From a checkpoint of a small mixture-of-experts model trained on Wikipedia.
Size: width 256, vocabulary 2666.
Experts: 128 experts in each of 8 layers, a softmax router.
Below are experts of layer 6 (counted from 0) of a mixture-of-experts language model. Rows are named router (the router's row for the expert), down (a neuron's output weights, with its number) and show model dimensions 128-191. Each number is 128 + 24 x the weight over its row's rms, rounded and kept within 0 to 255. Numbers have three digits each.
After each expert's rows: a language model's description of what the expert responds to. This comes from a sample of Wikipedia text that the model never trained on.

# expert 47
router:110142153121116171113170120174132148132155154146138077149157156197160092130171139107133120165120143125143133109102134159146122153117128138134136134161142116111106148099101153191168088119135085
down0:164109124133154119137105094110085165111136125131111165105132141117057163154089153141129108154135088127098164140134122091135106131122135104135119129110130158120156126150087100124168149147136131
down1:130142180108130141100141177143117103164142149092144129103145149117116136163107150108149104154105131106102162124098119136125114153119160140148155045132123111091116108154187142134100100110171129
down2:126090164177135132147090135115120087095124119095122137119100110156091127088138101166130093101128170139127147151131129090154143093125115114122105149145095122107107137144118109136147116129131115
down3:149126156153105120105138166108132120087109100089083170142117146160164128139097105143145166112114133130168136146160101157131139110111160146097138118094130140109129164102123146119159103138128114
down4:155163157106161145104100150134123128072111134121167113124165152078133135156167110122128114126142121132119116102100129123110138163106096120141125148067110137149115129170135120089116106124098150
down5:161175117121159128129111186080103121125102108103116118151136158096118143136096119160133122181118132098097141142147133111132150143202173152112158104096175165124136137127134106141124117124108132
It responds to: Decimal points in tables. Decimal points and digits after them in numeric tables of percentages, votes, times and statistics, like 54.81%, 0.07%, 2:15.213.

# expert 19
router:123119120097152155139097121200122127118111166073143109135099173103158098082134113074137129165136148131133130148129158140089103110105139110078098096152126137134111123123116102130134124126122166
down0:115090122132095117121178148132117189102159147169087079126149166132153074090119136126134118149127104121147074091161120130147123126139137100112102192116120092073140114182109148116104077125141150
down1:138140143124135115090160141153119123128095121166152117089117095118088156104108159141142132140119156131141166126135148114132133170143102158096141113176125135113122152123106161118168109139149104
down2:129071124045125149135094123143159121139129125131143100146135081170107115109137117150146131109189132136091082162160112111093159127121118123125110123163129156118130107159126131142163137117214160
down3:128126138149145155097150116124103105106141190155152053142147138159115158134119141158121095127181148117126169124097121134149152127114121162092118109161141149126128132162129069144128091119112124
down4:179144153154094109119106128123115156103152102130163110122127115177115091144131134099132148108165130124165123110092114118148167126110137132143139134156097112140135112117109181162134094119094091
down5:118117118073106124125152147142132141145078146164165113130175116066109131146113086101145108087128111107120137123148075144100090090105123144111138129160131121142173103122116094147106130079139148
It responds to: Consonant clusters. Word pieces r, s, gr, dr, str inside consonant clusters, often in Germanic, Scandinavian and Slavic names, e.g. Engström, Ostrava, grass.

# expert 22
router:156138146101126130125148125136144146124172163115162159115094154115134128128135122110122120131107125120071135107091144179123122092063149136158107185149127138141123125124169157112120169146136134
down0:165111149115073131157150113109094097157098112158129149125106133130130150149135085162126113149111118130160111174132151115108132125119132134166130103180156163133161112142157109086107094147124149
down1:145116092117124112113094102107157121136152105171133115133139106152116158108131118147188148092109119093088176135134202138116138098138147111142131103182139140152098111108146153169144157112148161
down2:166186111138128127120151110104111114128097126086120091109178092151119126103111142157134116113144122123147160125138136134158174113111137096114106110089131131121123132148139114144145115148185122
down3:080169170144128145102150083120074152160127134153147123112143124134083127150142145128139098171150112124136090170175154113116170184109118167142126123162128157138135119168140125176132111150144141
down4:101106092167168126131125129149131116102153158180133124126155141170120140102114125127103107084123095108143132128113115111114109130158108162111123106119128101177149162109095127081105130142136136
down5:124127150118110153139102152131145096175157143099133128118140149125105150114116140108118130120151098131133116132111106131130098124152125134133107127180146128143110119143165136134120115120118126
It responds to: Mid-word s-syllables. Word-internal pieces containing s, such as is, as, us, os, right after an initial letter, as in W-is-dom, m-is-placed, Da-is-y.

# expert 46
router:128111139163166130082155108097162071118140163111161101150138135146170131130165150115128138103149123142084144150182135096105106141071109141097121148168131113090124110119071122123112151154139150
down0:160142130139078143164120185131169147133119123158122102125136114100116164134117078168159099100152112108156137123133153120099139108117110167130177140148140078130120105134128140143087083134184102
down1:129076116108146133153130127146152106106146135085146171103136126133100132157118087115134125124144133118148120097170127132131149114135100082142138129181139102129175155099111143120093157156153103
down2:133162112124113112080149134120124146160146083110081111132148178103174118118075111140149150109124140123091134123128058094102100129133101116181138100132066134122156119124117121129119155146102134
down3:129161107121133106103103137136071155161122157105117164130126133110119156105090128090138129133084100185126148110113135163141088154093113166142124128113107124130095123125141128133128166124149102
down4:128166155143097123105148153125130163110124142118115075158108147122126156140152098135118105139139108111117162109131172138162142118077124168143104180136121149126091106123145129130140109123160113
down5:098142074177086139147138102153125125110120126136136140132104113121165076130174123130095110062077166101132126117102106152147130150144130149114102111082137140118106123128113135079163129121104096
It responds to: Line breaks and un-/rec-. Line breaks and separator rows ending table rows, plus word-initial prefixes un, rec, inc, as in rec-ognition, un-loaded, R-ec-eption.

# expert 43
router:120105134136148099175157131165138162128123158142143167129108136163112141137117124131122071126124169115171067109091115143117121101174106087160116110163171120111137075100116137158172097116112131
down0:119144136150161131100123101154147132125147164116118147129121125138140131140090095129124126104126155145105107129118137157075114119123078108108095151123113140133128136137123146107129081100110127
down1:106079128101143158119146127121126144155136171123109141139139119085128098125114145142132111145170116108110151135129104165139126153135110102179144142129147113136106101126122143183104113104110152
down2:138120133169099114116112142115095129154088131134161073094164132062112156164116150137144094100108130114159119125155147122152092138136082134103187142135117109126184109104139108170111117170151158
down3:135143133123145128089078149106138129121112099104125114138144179130093119120132139109137115139173142118143155156107094113153094115161111124121140141109123114176121129116098137136130127124154145
down4:114125114150107134146135111054138129165183180161145100153151120108089118107133072141157141143123146133143136127112157148133133113148145130160158142175127114151102148099107128101138176178137139
down5:157110130115106136138152151114084120086141135108126143124085076097155111103140112139149102132145102104106187150115133157133121127140123136131140082166124140178117138099147136123103113146097125
It responds to: Institution name words. Words and endings in names of institutions and government bodies, e.g. National Health Service, law, Air, Army, Council, School.

# expert 12
router:133146137149137150101147156108119152125133163169132125129142133115150164150104113141145104138098107128152115127136119125111135129148107131107147096104133110128119122178172188115097131158162119
down0:135169106079119130168108121133124171072118094131097143120138088164109095122132136159096135151086163084109115154069113128135155131129120129149098101111144131124124138124111131126146115104151155
down1:129150151096150116101151159150118115131100139143148118137151117143150087172135122113190129112133097122126168137119116183123103144163134172111148095158140116127135081142098119145117108166106122
down2:130164128156098153125177096190118134147118150141115076111148143092123090133146157102157108164116121070146134076177121157116120158141079101144144142160084155109113133150119154097096165128150127
down3:090115137155124152120086139122156103121164133129104102107142100114154133114140213153096123108171124109132117118170150090157119147128142107141123121138113134120084122177147164123116107166117112
down4:093129135099110155131166087167151098132145087146147134141107137118124084126124094100136156100158146147170142193173175113121094164116131160103146148119119128125108138122125126126090137112134149
down5:157111150153155116119146130127147161137129154127138158150141115124117117096131129126138142159136131146152127139156138088115099129114096113130130139170063089146135121117108067129116160104144122
It responds to: Paragraph and section breaks. Second line break before a new paragraph or == section heading ==, plus heading-word pieces like istory, ography, areer, adio.

# expert 59
router:139128133098143102158103131121155148112118174116142120119161141115123112134109116091160102110124160129098148138087110125134144113150119105199115166148127119130126150101141130167159101096156153
down0:121149109119133109117160119154140103102153140096133117167169172140137108101146133152133109125133159108188119150105115105159146179126110168092124160142170182092130125115115144102118113108158128
down1:145117118148151139131131112145099177128146175144153126125126151096153109161112143079135094155130140109136154124090149107099110140175120136123126159145139147133101169099129152107154154129110111
down2:154131131139131143149111132109137145113153125127150148122109142111135131153130155139136128138119119123132108099133131107165116128093122113100117134158130149138096097148128141152131083150129111
down3:182117149130113135168114128114090125136135160123112125127144149169076086131125134103078127075158141117067092123138115141107143125082126159163110148116167118120127128120153151156143143171119122
down4:137193093095157092132159120142153142122156080120105134132116159119176166118150116112120114142149109161143167146100090117139108089175154176119131149116137109099118125108136118112124170147169146
down5:170107142150201102181087156142144098136123158159129079141131134139121157154117106118127099162108135141138146145099106135129142116139107129062115116132133117122121144094122134119131124127188145
It responds to: Slavic and Baltic names. Pieces inside Polish, Serbo-Croatian, Latvian and Hungarian names and words, especially letters with diacritics like š, č, ć, ł, as in Włodarczyk, Jakub.

# expert 38
router:135095100115161098140129130110121118119067098147149134079112164133096112175159082110110124132145161099161151130148157109114126129155144128126119146134146120152103168123185155075139121132118084
down0:151149137131100090173137091160147133116104122137154145097129155154130128154125102064114104159123152149139118123175120128124091140131160164108098111109177174128109085121121096131121101154117143
down1:110119081144117148139075142146129118159091083160131133074139135112154128160140117112088164112121117182087119094161095120130063133155131123131136114147131137114123131118120125103098106095134128
down2:127133131146172138142167138150157146152145153101118103143127174163115199089136137144120116101124113104110136161102135102181139127107117105178162133116120162116141175162109122179141086109086105
down3:114171097136129129141078115120140097112167096158137141147144159120140105093169105161092110121101138137100139132126154146133118111080156129162141115155121135131121160141163110132078106103161123
down4:110106141128157109071151105148184132135141119129119099128151111144096153092097119089118109148138153119140129101068124154120148152131122143122118126134102150104145165140120084190123095111159137
down5:148149123132114150127123128101146111157161168088152126131164109136149135114123129092138125120125148122152157172114136143125129171140126125065177132111100164155061127115088149135131184161126112
It responds to: Place-name syllables. Middle syllables inside place and street names such as -and-, -at-, -ow-, plus Grand, Car, Road, River, along, e.g. Sandhurst, Handy Cross.

# expert 7
router:089147132135112109157110123130122121131110169118132184144115132168105125126112135140125089128128206140121122136147102144120109139185103117161139161118126117152139104095122118135146092130104127
down0:085157162085138133130138107181149103134170138120178109150158088134113146128132150121113109117152090082117100149122148147127148130163131119125144132158140089121118179105150114171101105106113119
down1:133148149140137133132121159116133136138098164120129114098100164142126119161122158132113130161151145127145126118133114101119143128139171135135147180133162174114106128121157111118173087136087100
down2:151129128093128157128128134064124119145115102128168146088173142104121142132133139099143133112119170162100126109135176097122129102097129134150091124089115117136086114167124110123149096088156135
down3:125126095152114161107130148117167141093139111079165126087155131120106136133116089079157116082128102113106157143103121143126169137151143124102139124157103104103104131139055132107155134124115129
down4:066089135112095122119127123136113154084104137132128080114165141147148177140116107134101109147121129141118139116137098109115114126099097125128111110121120131137157069097131128105137129146157126
down5:112088115098106159120102102122123173107129168086162132147152115137075141134170111121129139145095156172106107132120158126143108145137170136133157106172155153126124164112144140117126139140153170
It responds to: Surname endings. Final word pieces that complete personal surnames and some team or company names, e.g. -son, -ler, -berg, -ett in Burnett, Sullivan.

# expert 0
router:129129165127120134094132125157148151141142039111148138071146159100106099150135140097130132096105112121126146129141134128131094114089113120152121134112115088086153106116112139126092153124158140
down0:116140163132136136092143145133138111080135135109143136108114156141173176104160098111146161142151116138133121118111167087117100096130110135125142126155123144112117145139059147089138066126133161
down1:113124118087139164132162173151134136083167154161123138139111144154175119148097126075109108104093101150109161135115117171147147126156098133148080101135126138131110123094110119113153121148140114
down2:138140101160089133119110150125145118117119138165076129135132102136109115089093128146079125127096113106124191131095141085151156113106108166080095165110116120116141117169093133138132116091143156
down3:133119125095122154096104116132115194160137135108139153142109129142127141198134155102109086126113080119137134155141140114092133072124140130122126137130100121106126168126135148120112101136131105
down4:107096122172128115125123115120055110115155122138112111121166179140151136146077169131130171141089123127136145130118097090130079143161119127110159096163111122137138143103108117152110095104132154
down5:102119137134159143137088142127161165121118132086134144136162161100126154137139135167128146114144150147122097124164125074131103111126152116099110156138112089132122119137137140155095146124148150
It responds to: Digits in infobox IDs. Single digits inside numbers in infobox fields, coordinates and measurements, such as facility IDs, NRHP numbers, ages, elevations and densities.

# expert 37
router:069156120125133104141123140101113133078068135112119126108121136120145098164134094125087121123137116116131140131110159126119109134156138104124136096109174126171123111097183101119124103152126144
down0:126111152108105146118112135161048156130121107111108124094093178123105103092135137155104137114154094107176144092160087114090121114145125106145146114122102134113128124095144147135137153116161133
down1:109118141139115142122114131102091134161125143138134174115141153134124125164139116143129161141135152145144118129135181131139131170089107168146119148104159109099153152161126128072136128168149153
down2:104099124101128110142167174124130084153141122119149128139099168180133081103134142150153136197122097130123121154118086145136146153110128101097119129141157102143089130155144112080109141131131134
down3:148116151140149156102136134143096107136139127096108121080161112151122138105131138117163137102174144085086109126116105111097108098124147116119168085134148116107141122144157126104109126128162107
down4:101087119134110141127124146175147106077121094108124083144170136127157101152105120153150110132137141137128120146093085116091146126113129127162149120150128139163118081122147170123081137198136125
down5:086099156123155113095171079109148126092166139154149090146097146148116137158083154136160152101172129101088072111146141094139102106146142098132150168147119159130195124107130095110119137137100155
It responds to: Name middle syllables. Middle syllables of personal names right after a capital initial piece, e.g. C-ast-elnau, G-ild-emeister, D-un-can, L-ath-am.

# expert 8
router:131141100153138106124132131114123140142167168146167146151129104126104114158146150142148122125116149123128128113135127141103143156156118120143143110142097179169179112141136144111152131151116102
down0:115111149095139151122124061193130168112131135158129128137112152119128128146105137096097130169113131147135059140112149168122149129128150100077127111163076153113192122129140107088136141118096138
down1:121086122126131101147086078138097123106127113139080120134152123120137123175144145132148122153109103121107114148105105141097130126154164131141127106110136127133109120125141112125130112124178115
down2:110157136111141108137181112125151154087133115138113128104122136133136067117096140139099139126152117136110151151097164140147133127174136121137100095143124146165126111105139143188121147160103138
down3:128122141152180118148147150138147136117089115138139144099117162129090157096103092127152122090150144089152079109134136115130133121085144144067113137132116093123108147157137110110130097105129138
down4:109116144084134123114134118124106121151147070111124178073134092110151101138111128103109150141144090111126131152134138129109166160159098103156114128106120092154165145121109168163140122165123133
down5:110146142119136078120149108155107080131098152140102156144124133152146144116078065140105150196142094141097159140128166124080084133132090106113143111107124096102128139107129131121101148127182101
It responds to: Nationality and ideology suffixes. Endings and words naming nations, peoples or ideologies, e.g. Russ-ian, Islam-ic, Commun-ist, German, British, Roman, Republican.

# expert 2
router:148165130121158137092095165112128138149128181138149093127151099171091131131143122133127117120144121135123152125093153121145093148128112110134123131139097163137180083192118115155116143149109099
down0:109167146124114089139105133139108140151128126112124103169109129126114107129076154109127142149108132157141156171140091095162127117132155156123094151150137087084129137099132162098123097130144150
down1:095132109165119156122096073120123148140112144123137160178119155115126092122118127171108107149117141119163184124162135109156145134084109106144126150128151114118124101133118114132098154110137127
down2:116133113114117104142139126121122114163109112138154145126148184165102134140153151074108157107120134114146128131134132109123123142110128132127149174106108141112119159133123107117091150079161123
down3:148109137154082112122108089139142135128113096127131113142108123100157102126091132094101130118166112103122122165115083129093162156141145117125141154111121120056147148174109179113074152141194135
down4:130131120146136127125105092106093125150137139086149135160099122091089135154112153141132119117106133132178104138134128142143103121166100100127146170131152126155121100110139142116101135165105127
down5:122135165085148092137145099106150130117100147108120130125171113132149121120141117147158118141138154115150126113135120145148118115127163146108129127185117105120136117098159155118141143123157141
It responds to: Adjective-forming suffixes. Word-final adjective suffixes like -ical, -al, -ial, -ural, -ular on stems, e.g. political, cranial, synovial, often in biology and species text.